Weights of a small mixture-of-experts language model, trained from scratch on English Wikipedia.
Size: width 256, vocabulary 20039, 56.1M parameters.
Experts: 128 experts in each of 10 layers, 64 ReLU neurons an expert, a softmax router, a shared expert of 256 neurons.
Below are experts of layer 7 (counted from 0) of a mixture-of-experts language model. Rows are named up (a neuron's input weights, with its number), down (a neuron's output weights, with its number) and show model dimensions 128-191. Each number is 128 + 32 x the weight over its row's rms, rounded and kept within 0 to 255. Numbers have three digits each.
Before each expert's rows: a language model's description of what the expert responds to; "mostly gets" lists some tokens that are sent to it at least half of the time. This comes from a sample of Wikipedia text that the model never trained on.

# expert 47
Description: Mid-word fragments
mostly gets: "urn", " Representatives", "act", "irm", "ill", "unct"
up0:109171085152178105135121078080158130134193073106199055118102088178144149090105116118153075159120051131118146130176112117077156089146047100099152110040108112112088151179123111146134084100172145
down0:131143153128100168123119186121161105097125106140204093128171177087144134131087128108152154144160159098163118192110100127119157117138137168048108083109150171123071110154097097053173130126139154
up1:146115116081153166102139090179162144151127125136138115119097102151153156097158127078121155128151140187118127145104095108169125066178228137159021153124126131099109145135132122168099045118122105
down1:118134106142073152182178136153124101129151151118154134131092106127142104185119200190120151163109158208186137096105131138106158079071130105150124204146121068066099127130151067144118159128138117
up2:115111089169127097136130142157073174140125142108102119106165174087103137179116153096143095149103082136106088168157123147126147141152114158161161151122118098116127182141096112154113130130087118
down2:134154118117133121149131133137112190102140104172148117140177157114140177168127156155115076165139145102082139103128139109169064105130108132208170193115140116111137108231139138118171122124081141

# expert 51
Description: Surname endings
mostly gets: "ler", "berg", "iday", "sson", "hardt", "burn"
up0:103152153155179080177154106138074068119078086172145118096187135107114144103138160036147128136110149145135129151085076093145131079152122096172134193131081096084148145157087114112161105118154138
down0:130118133166146133098112126140159115180136117078149147143139116172129085134163152143142108147099138098167039128141107083023177132119121165152112161137138129138123126081103094099101105156130140
up1:137119049147193134160201148136125120171094087107118117097074110072109120162122149135083098173086022112077147086186090155123123082183097146125092144086105090144138101121122147131140130125126130
down1:171084159093119117166125179125149059223015109090126132135140147137135110118095103127100075150114110098130073153147159139069126130116140101133146188131113085134085073140122107098104153125152119
up2:058161128062164186153156049163152114121103071109101080174139091070076166188137162086178133116148125178104106093072139060147090174108183077160133138138074158148136088100155156106158072077092124
down2:090155064118123091125145152136126180184127159139124114127145139138085168147155108133144165144128131131149184161119121129096090119122163106122102114098158205094141124129138103163106090108173153

# expert 61
Description: Name-interior word pieces
mostly gets: " crew", " Operation", " helped", " aimed", "icken", "Day"
up0:118124122178133105130111081153111136166153118149175096098071150139072162068140083082151194072103129122109146110147148179140142134175127113143108135125111135128117102090130130138171162160131092
down0:165102161091129118112095126195096084151181179148150116127134131089085161118126135114040154120149058125099112195075187114115100056128085147147111111147137093187095146144128098105151118117179154
up1:090167133102152134145114107127105109145142142151126044117108098107168172149136189104130151108096122118161090130112155121106040124159202102082095082106201116079176141148142150114144130115105092
down1:127179117162163074161106135158138147124117084137086126176170106131102094150205122162042112149129128108119082122205123109124122136216076125152199136144107146125085161119102196118101171147105117
up2:107125125129119161166144100143113112123180086151136114181090118175133150133114165092121187150063185151093075140136135143141078097112136154162136059120156165125090181115135109142122163128182150
down2:109153118075123161152162117131090127098109115119163147091112122122120101189137138147092136095129126149098156185111106112067126109127139146204111167127116163083203093087119145191139182171157151

# expert 58
Description: Quantity and determiner nouns
mostly gets: " one", " those", " children", " version", " each", " similar"
up0:165124101140127126166116124089105128149126129136196122183136161121169104134064179108104140120145097090131137137086154171073136118138128159139092109120129147169135101139119179173130145173065190
down0:105147162156087139160096155103093120110129142124091183101094093189103141145160084121142137151135083096173139169193045076122081121136108066158119131097136116121160118132142139159100117102167176
up1:129109100159109191086167146066154094137141138113121096139152141072107150109126135102117105113164152156079114153143134181123112103188133126197141127138098100154120174179163132146105119107112108
down1:120138090122147128105142174157098171113091063107144178148193154143101133169105055111153123108115088175150089155082114141207141137173168104090113075116123134106108137131124067141112078112129139
up2:095070058071168152133117125145127125117163108129155146159145118151118127103174149120118179190065168146116116111139129182119146171117143089131084063034122110143103095137136115104092125138191109
down2:092147101124156078124170176124103163123086161142164142085123158130120146134104114155169103115159198185101121082141158094108058190075110157137110119142142170170114151130120118134167129123121146

# expert 55
Description: Section and table structure
mostly gets: "==", "^{[", " Length", ")​", " Rating", "Geography"
up0:168103101198129116119110124144179070146061167204147107163101150132139160133118096138187097149172083193091115146085141121120159125123038138104129119110121109089157145181149110152171138103163123
down0:134131194143096094138138123059138143110067149133084152121183123121102166118163111152133096155094132118191115128152118141174111124150160091061115175102143175155211092118159117113159143116192147
up1:056171100162229146130115088109161126177121095065149120110097088178142129124132078127118136183160136144093129117139149136120146117111126117098118117092122154160161137126157168139135150110161143
down1:072163137103123113065145130130144069163157167097219136133161145145115122163064130100201119119125054144105153123108136163136091089148133147169164083141102146112170150083169096124193074168118118
up2:136105043134119135137163153104126116179150128155129137115150104134118087126056114144141110122092122137102133107071104180108089113080130124089068067127168117115224183102180111137137093041139115
down2:128107244115175104138129125108170129193062154103114141149149121177128099158148077150135118113141163095108111169169088155093120138171109108113126058143142143155108106147137089098118141148112129

# expert 13
Description: Coordinate and stat symbols
mostly gets: "°", "′", "″", " \\", " '", " stone"
up0:144150090122142139132095110089103074111076126151165113141145168132166133144138095104119159123114160065163082166156084097136133115146118161132121067069097133114101076109131089160154097156158136
down0:155124148122163147089175116165148167106067111146089179123137131112119110145123133121113052108071136127152110142129132171135164117052122132156146136128139136173222047177143103114134103107126115
up1:103139100128144138091123164159072063165128147097118088157110133152119088117112099104094141157122114091185130103129088147107099161104120078111152124124079091100153160176094125086160170095104163
down1:140093181093133129145101111132119142165092093139121196129128104169099169128110137065136055123151106164132110168130113131184104139142121063110097171162197151127113117151125070141120110093140128
up2:140083110089137178145136081038101144158130070130184133118121154138114152081104121152103135155164069156070136086114138183123115088132121132143140159113082131177127144112120146140139140138180044
down2:107090214165170056085154108106133154143127172151139141087143106098170096180146132130115162133196120147115116083118149097163141113129106173086117126070160121109179149123168073161129152168133095

# expert 30
Description: Name-ending syllables
mostly gets: "an", "ko", "jin", "anne", ")},", "imo"
up0:155101145117110115106143151120074156131152109122127091113179136173098096167083150161174103117119131118123064147145149111134107106078161093134118099165155141122157149136080145098158093123120096
down0:112189156175137122165145158065096175109149147103106200156088062123123132136063145126118142148088110120169149139154155167146083094097151122146126184082094111110181155080175091175103188090128136
up1:158116108091132165117145114129103047173160131140179121035102185132114150153195087179159129138152146140089048051141190126172102134092176139109127159092106129170179129124112134169147146163106129
down1:190148150067170106079133132094096135139117104099151117145179165125150049170144131102088137102172127148145093172101130134074128181191135112101170124173133093152069067130126141091174105166102163
up2:168171138131190110143094110121057084151123124157169075103135134146121110082110138125117192139169111146118104090135130207150142120182115130105131113138102114199178159115167121133109078113119110
down2:163175059134141135139142145127163111209109138083088116137177109126067133168093158174076106104077152160100174108136134168105118120087187132187116128132124094138140105062168149176104133064141136

# expert 41
Description: Nouns after determiners
mostly gets: " soldiers", " ship", "acts", " girl", " brothers", " artists"
up0:119101096087095074096105119122117099154155140082141087090099136143133166163125123118145126131116108133132097104095105134102055121120104065128130144120163136101112105155131134151141155138187052
down0:123144111162119083145149112130169112074235134137151138137117123074126101182105053131111140168101174160169109150147118098196100109089089163075146200181159093130069151144075172095104091124154156
up1:141169131128121179115141126169109121066097132153149180171130157145112145102134102063117199143095106093102166097164176168145205147136131164170075178162141100194104115127153099093065126107142138
down1:083147178142067146099127139102124152128113100082121110107088108149146114119150180131141104145092170154173140168112126046104173102169122155128173133091115100102157114136121138174133114172142137
up2:092136136118164131126165171133133142107139146173114110112165083076139158127161157073144153133109179124045128106124168146119128129165205065149077127098116092150138110109131132131094131128091134
down2:161097076165124161205108140128114144104129149136160124135190066175125104096114123168150129102132141110154115131114122150140103184191162106125110162144091114164113104057073204128134126118107149

# expert 18
Description: Group and arts nouns
mostly gets: " band", " art", " Lu", " drums", " tour", " artist"
up0:111137126078160121175127119111093124127108127119127158082093139154133172154129140118089121144135045122137127181158215173091158146186074173078162128144097181090108152092105150101100164062107141
down0:122137064141100154130071120119111064099113137111137067168082130110063170059110155124148102065057197101124137083113098142176089123108113127167158130115124087143171175148103117160138159111186077
up1:143123076089167133095101094136167091114106068180101102171148153149160178137118168103137142175167132155083117136129108132097156121130167132143139181094104141089074057079149112099168132073108093
down1:114178108128121096134115072184113079093116100112106134080109117175177157135111146144092134119101085165157157134143105131078071115081083175120149116098133121149088092168076182134128146110128176
up2:116094141151091218115118131093079129180171131104126130178107115129158128164107108114150113072113173224183079117158108114162123118098169119102126191124157117080144148129152105153150087122144103
down2:162138087127151121119130116062170113158140118111152175060155096137131091095150090128111135106115145132129130127164129083069114119143103158101145110148136138141155161117146132051109096111166139

# expert 22
Description: Taxonomy and glossed terms
mostly gets: "There", " genus", " There", " Animalia", " originally", " Genre"
up0:158104115166105191099090108140128064162160150160135144114140122122151083149096134136155140157163098167100140091144189120107151130167182132177102162157104064126189132121119129120105121104126160
down0:137068104131118190114135131062073077124192078124139123119139176133125086037177136111124107147140079153123101118109149200135155089165135126181127121138103117109136190093152108121114147105188122
up1:122155125133130099097125126122101078098178132160134132147129116111102172132149170096128137138123160147060069136140181139167188134116100171232142140115101136096162141193145118141064139207138129
down1:179072143065126176174154081134102121135070145111147118150079129156096087065124148085119131152084120142160035095127135113154135119126125131153086120080172194138167129124107151109177099132179138
up2:120108099107100128115103124119123155152118110126103131114159139116140132166083108175153175123092134140085132199058171098184145144148144129164111140192084106103112158096104148087054167092108128
down2:153159111129169106119160148165135175109155107189124156154150098130109146123110133109111152098127142117092101162186125173105135090093126089154176207138139172026182129109110139134130115135114154

# expert 40
Description: Scores and game numbers
mostly gets: " 99", " 71", "'m", " 31", " 91", " 70"
up0:097158131150165122186101097117154168167110100116159106174091123073080088212098103101190139131105141129131090138139143106096114028115169093233131111141134163124167117082159144138087106126120095
down0:172142133149159134170137124143124118170130181089152133130156172136154128163159091095149095155104186149151106142150151128145095142052140111135129107118137104117085150113056157135115075125111155
up1:129136129178134149151167148115138166203089109147161131129121169107102092138181114101140072104051133161161107119060172142136186117141111102139119096126127060156178069087127162119165103104193100
down1:130151116091115135120142098108151139155165110130095104133116059163191101107116123141124192089068160129131151161135136092191079170123144143151119162119116151082120130066080140130139090114138138
up2:091105153113126114098074069122110151143131050170111121153120184099075158108141170135161155124068116149129052108118136122106123099132134103166079127132140139023093120077116128185130145062098113
down2:188120099101188117131133121137108131145146146121146120105165097140211150112115141146106106118166075196125127097108101135083072103113107151138110130092095116143106085096164167132164116172128093

# expert 0
Description: Mid-word vowel-consonant pieces
mostly gets: "ignia", "urs", "or", "ele", "us", " result"
up0:135143142132151126126141096102085103136135106189158144214142126092139171162150228142095118095118099072129131118129104130071113118108176105101119126128150150170121166158095128105098088150077067
down0:170114124127124132126141133080206141141073100058101121089180089099187098182102114060128104143044143146143146133126172114106140067150110064147118150111079135092140132128106147120185127117104067
up1:054134107159154137130193101134154156067176047165122170094122132161140139137072112150134103105151160057133163107130103097095111149138089146174121096107126093143112164128098123167178117129125135
down1:151116094075096107118191127110106153191076116152176069156123137135150106090156187126097167136196149104123111131079150172155130113096143095111119122109125144179149102105103071089147127093119118
up2:131099109157225128207168134093138101103084045201108154094147098151137140089139104080109109171121157093112100098113141209060168145169101153135153088112132109084156085102129087075145129156133125
down2:120065179089124162163164139151101134105102107115175142098126162118107111104131098180113130114175098089073180081103106119073204130138112130140109171177157173100113130142094073120153090144153155

# expert 49
Description: Possessives
mostly gets: "'s", " his", " its", " her", " their", " His"
up0:092069107164088111123125142186150107110073129177114121071121108120104093087100144177128157182163128090103076114122133117156153157185122160100145140150126118164108069124098164142104079141208146
down0:086180113100052167126155155167140099137103106087129151123157225146083133144198107154141123127043137167109149135133204087094116098117149171131133148148138123129146104163149136165112137088143200
up1:149138144135138128118163117168134119096081155105168055111146120071109134167154148127142125123115153151109115126047169079118147091112133123118104127095167109091157098129157101173141081143125120
down1:123115118138145169109143182089144177096155149151145166120127149130123102126118095148156108139129138166101127104104159130135101145103227153090071153095152140114148183133114123104077136121117167
up2:145119124109148113152114127114093121124138101160199127118132125093095125139110104083130125158080137134142138140153156150136119119090149100139137131059128166108139109136167102145144134150048114
down2:073104119119157163102039159140139158113139152081139126045126136075075138104139101148084105121133145164146087129117147087104127160144147122105119148139138148108135117164122162149126073142121127

# expert 60
Description: Math exponents, table numbers
mostly gets: "^{", "DST", " Slam", "olk", "_{", " Insecta"
up0:114199144114151117155136130183197145137077104086162097101097093153129124128138112107126106110118143126162124121084171086130128113121120113143083152096144094176114157099098157095139111114088141
down0:151102121146121100147083152154113125100136164148122159088115178156137159079186121102092119064126117151113112089114097114116105076182127132102156104152174121143157088146100090135101182085114117
up1:079118123193093118160161174187111118174165105154125166238130117149137150110086102131129093157123119177107100120121183128077173099173079104125170154124025103097140141149102123142117071116155143
down1:092118128098116161138165066169129079131130147115136085126129122107166134179112077137157132112073189143160169098114152219104153125137188115126081055106149135158128147190133127086136065148147136
up2:101119158146123127150127101084103112125192157130124140145165139042114149116123049168138125159186095094110101118106115139153140084076122099164041151111139131120122182124229126125092146170103127
down2:144153071162119153166120144133179141096118147122126134145158063131186151141164120137154121091118109117109069172126116162129211129112116111125152131097171152185085065131126132104158053077138148

# expert 6
Description: Definite article the
mostly gets: " the", "The", " The", " fourth", "th", " fifth"
up0:122099132087101129121129126181107127136119192074126122136123142084122127108119198168083168099107110163083069092088222118096127073142113178183098188099081084094119154163146144126092121110156127
down0:172104147160085096092141104078123166140130122165128191150096099109142114109087131152149127137081103108137184136090163162086172144140159172140124072106148128103146095086156088136111145136090119
up1:169195137129103091135163135163065144162147078140113148185146161124115071154145119104115140062135066185129131154125118133124138115116178076162114063093118145088121098100153144162131116099187144
down1:158106143157174140164070106086155129114136150134094134139023162121122096097118117154124081126161178137147125160141118148139129132098146130159123099126062123163154129157121123073191143129122096
up2:144112172123123043188183075117094093123172108179135093101085167112099097141124166098073133182161135162096119082159160033090103116092139124130121119162111157164082133129132083141127180176207182
down2:137142161156157127129111182151185088170115146108134134181183134127089139127137105177215081112108097134203182139111129099110135093106166120145170130172081162116134106104127128101165122079112145

# expert 23
Description: Line breaks, name pieces
mostly gets: "Mc", "Ed", "Br", "R", "ije", "Re"
up0:183140079091113145154216117115118084140137164111169110126106159096114125087106162133136080101154205177096160153120117123112156146133163118212108120114162095107105143113199106230088120095095085
down0:130092149104102132144111068129137069157104197108104124086106161125118105120099119094134091037180075120143118154148178082130116162136107122060080115120150139094138074126110074152164031176112159
up1:119130137129137182174084077142069135121181144138118164148169142167151127110146157125130074146121113128132120126126131132135129110151088163132102103123205135110126155124099182175152141138155089
down1:170154097168162135124081097149084097154154154073110170150119101094181169096117076123104074127128159097127135168170129134153129167070131181117144179121163112138098134101160188117127139134097139
up2:183113098174041145129138153086095115138154159085173085138102186128048156139183140106192087120064135116084155174090124130144153080120179147134129157077138125099160147152141114180120172105136109
down2:189105077135110105150149185148100162134128171169086167166161101126145123038127137147185125157138064106145131149094102098084141108058182067130106169143111114109177102186094095116074110047149113

# expert 16
Description: Place and proper nouns
mostly gets: " Northern", " Western", " London", " Pacific", " Boston", " development"
up0:092125136105129165110127090059115162127178097156114068124080165128094109194110139111185085147160113086173154210143139085087087078084152183182122137165079125098106131140156133103108163107066084
down0:066128158116177099138097076186153133209140105128104103148098106108136153092114136091134145105052153179089163155124169154197162154138126114125115130064110129097094110199122140167122140185169179
up1:127086151055147108133101086179107114086171100107114126105100152181096146139130098070140126132145157117111125134077138111133146146166125117138117165119099155109179095139163117166206104130159074
down1:069136122124143102114101129192165179085113066107128083182147103082115113153224140101055136153102123135122055191181120047140174086130087201119125112169077152122124154130131139136094166118074201
up2:062076202175112166156145098132138130156166108131130084131157132157132162133089179130105175091090078155126102145140076103094128158140133120210113082105145183162140158107129107108151120155084116
down2:117118112154130218117155129137159140108122102193165168149157161161126115094158129134144108126091147126130131132073147093137117093179122104114116135107106147116150093147211113170126187137079128

# expert 42
Description: Unit and organization nouns
mostly gets: " Sqn", " part", " Class", " Squadron", " Group", " trans"
up0:148130126107084159050112118125110141161124141112103118104121094157116152154138189178192071143129133123115144130106166143160188107136082139180142137087068160091124138161149212155068126116187158
down0:175111082189091178129155156160140145095115091145136126121084125144104139173113122122127080157140087165157188152094136128074117103160123119151142127155158087097154156129152083127121153129116068
up1:103102128086134120082101119150104127101120137171158126120129148112129144144101104159156125145082159140104167096172160094073187098144139051132162078081077141144140105121104153104151062136147121
down1:169068056132104182103052142151152129159116110103156144117104108140076078126166130112104155178096122183146129123127136126136136110163187052117165063182076162154089130143105098142101148121177166
up2:155103061139116132081123137117172099121156182121167123110186121159122117073094113085143159223141083083061133129148179124095116085162086083164178140079117160188168132128168178165159178173128098
down2:177124190080160164159130131131140123123117061139078106156135142119126100148143119149132125110132121101088104112100150121183144151122149143078092138194134073143137104126093115103111109110147131

# expert 5
Description: Article-title closers, table cells
mostly gets: "Area", " =", "\n\n", " Majority", " Motorsports", ")==="
up0:097117143096127111150152139137061036170088127182124111142084134194088128115106129090136151115093142194172158122135153093090123138168166096187074157127175156149226139112110120102129094160171084
down0:105115107132146123124143106077142121095166102154137102116058197112130180150179170100160118138094142081079111132151137096142083101097182151197166105180116134074105174162068099157121126059133107
up1:173088109147133142134143095155130069173130063102158103135128131065129134163153179154167144096110119107093086150109089131142110124160157106143143136074118127171125089183081137114134096149153118
down1:173105131129135040129132126167124089144065125089119089122119124134098185103064172102150123132164200109136188131128108079114192117115136163100174097121166128132142137156149154113122138121095146
up2:112154145139122163074159135188040099169132162132130092113113146164148141043116142092154176148103147122076117076077153131133143149124102095121107109158057165150119161082172173153159139109080172
down2:093144139137145177168116129136142182194189113133111067117133147084144133112186139146130106085121118100099125146135138142124122145104122086180092085149165094102148162122144100125156128164127145

# expert 28
Description: Punctuation and abbreviations
mostly gets: " local", "%)", " Its", " prot", " CS", " ME"
up0:080131082089108162112211172118091094140184103111088128031126095101133114088087126060132096154158098188129126106133148130127193176114108119145147111101191152157180104169119120133134140133116129
down0:082133139162102180100139103087123145141105145174114141134137104138060164159187073121088124135120056138105078100134119168125120124182128065148115139180159092067129158092143128139107141171097137
up1:137140150073107181131134133171143128170121084158134099131083101130128167085069129136132197148127148164083095135153206152139170150081183154153149088138109155135151119067125195116093163144109159
down1:155112152164056105110163107054124114133098143162161141112134136079149138214116066151113162120132116115188108104085126074123177115115158130112153109164132120051123149112053120123110100155158103
up2:142112095140145108142102136219157147141109155109135125061143140116112146076138120123131038125127104124165122122152113145100159141182062112137150185127068163093152142089193127161168094134152205
down2:138115149203133162115142123120092156146103057149067179122136081158122086178122136055124149177153089065122135149155070147115108147108104165133156116141143128133128131122070157192079104139124096

# expert 25
Description: Table cell separators
mostly gets: "Is", " U", " Blood", "You", " ENG", " †"
up0:125078137148168102180138160082125145115150136089130074129080105111179167097109146109139217157093118132109127098156104154096117125129086038157156131042155162129189179189107076104155160112166178
down0:140108034127135140154118111104052159156119133084140215131131093151123117118107128113166094112117195185114152099127111180082127146200116150093130189095187166116073194150110137183103100131119116
up1:190104100118123110142162136093143087146157131110119058108168083113122107133064086077150094134095171131133103128137129126116092098151090096091087103153123108121138104104180159157140121128137099
down1:192147104155072098129165138098117144108124154147145126140154123156114131153155171183064117135119110120146118111124096117201124136084099197126164163109153128132091109121078115086059128078096116
up2:073055116111146129156173086126121136165173133184154099118143086100097157116121127143127126134147167152124089144079117134160154127183078138157085138099172096119103101102079123130072106118100081
down2:087135126127160164136142159114171173124141109119116172067162192179037116070156100096157137147147088224124101100128151127173118148101115153089062102083171130148151092086105177149129070105146118

# expert 31
Description: Quantifiers and modifiers
mostly gets: "Ch", " several", " many", " Independent", " Conservative", "star"
up0:099084151047200142208158099095101132147185145155201145168147123098085118125149110157140142093110145155087116187138176125130128117081090130117112155115131082063153161194083167135114115145123117
down0:131172108166142109199188176039175110171170123151167102099138139113164114049156168174108084117126159130163073110181123140132177156124166119134064145099127102087137153106097108110052065148091087
up1:110105106164109101202159081125150140114102158126126098089122137055116095113100154109085147210049112121135127109173103133139222095179110101180118132094159142068156111138141186127178124045152145
down1:194141140130121049129139175109138135098133141124150101147098120074139135135150102126089160200159140091120082173202118101152176192106129155152097123120127170134118122133174171119077181117142142
up2:106119158110196131095144115089148095113152115132079141166128124120094148072172060111196143120144144092061049083172151083124097099204147076155166152112133119103139101091084127144103126128126079
down2:175157134116110154117144116136158237104146158104132106129082131135083119093114113122103083164136144137169119159127066123110124103089146120096117129121161140140130143136105144127065131136082109

# expert 14
Description: Copula and hedging adverbs
mostly gets: " also", " often", " never", " usually", " Also", " becoming"
up0:149120074127182090107124124102144182158176110184106075165172100155098177150111150105121131116143140077120166116166157109191139130179126111109074150146167070105139109173053081116144120186128082
down0:104129103137094098159122160124137094183103057070178160154189074129140123095114138173115199168174154162132113150081099153124173117127152108130145134146132121077180098119129069119126183122156137
up1:095109177167118100093153115153110151121129111142093074100113164130168096188110211121136136178087152126101071146149116150114158098146147091196134120108158155126093115125105093124108093102092143
down1:156163128094147173088122084071107162115090111101084150097216101131099148164112137149177128085120093135170200085127174052098144139171101186112144146152158138136140106178113112135160137173124097
up2:085150097105174098043190104174120107119136110172137123121077099155100101159098164139098126156136138107135143120164144119120129155136115116178114143106131037126122100132230128113119142128165067
down2:193125092111150053150153099130174122132136082122198052086103134133141092138087156127140107165149125135110155103049159119155207128170120101089138141094120103147104130100148130120105159085153125

# expert 4
Description: Digits inside table numbers
mostly gets: "72", "76", "79", "67", "83", "69"
up0:066169137121089056144108125151123108140125116140173122129127124152091118136104074087219087097110130134130104129160150105146199107126131201159120095055116106116129093173122122127095139077126118
down0:101158194084155085137037156116073138121159113096085124110103152118119101147079158152160156134128173144155085159142118125135085128051158169142144091145103141128097112131124099117148101141133096
up1:108171120123173139091161134167100114135184112204088120098087135056123133079132152109173094118117111124095084136103135182143189136111170164156143176065107138154136135194137126103129094134118112
down1:169151130077154067137097150115147097142103141095149138066170109126145118157131097136120121066132059157103134178144154148086072079051108143100128189116084097146112103191142061138104115121087148
up2:119129153104129108142083112108175112107241121133132142169135126145122162090135131101107179115162164105059095168129102086165115060133143156149147213158118108144166120126152170116154152112188120
down2:135134117125159101154119146158107162107102166028164086090125152184067154149146096158134183085148114108194073160152131087110141101148089125167171094116113191138092159113106084119166140161149137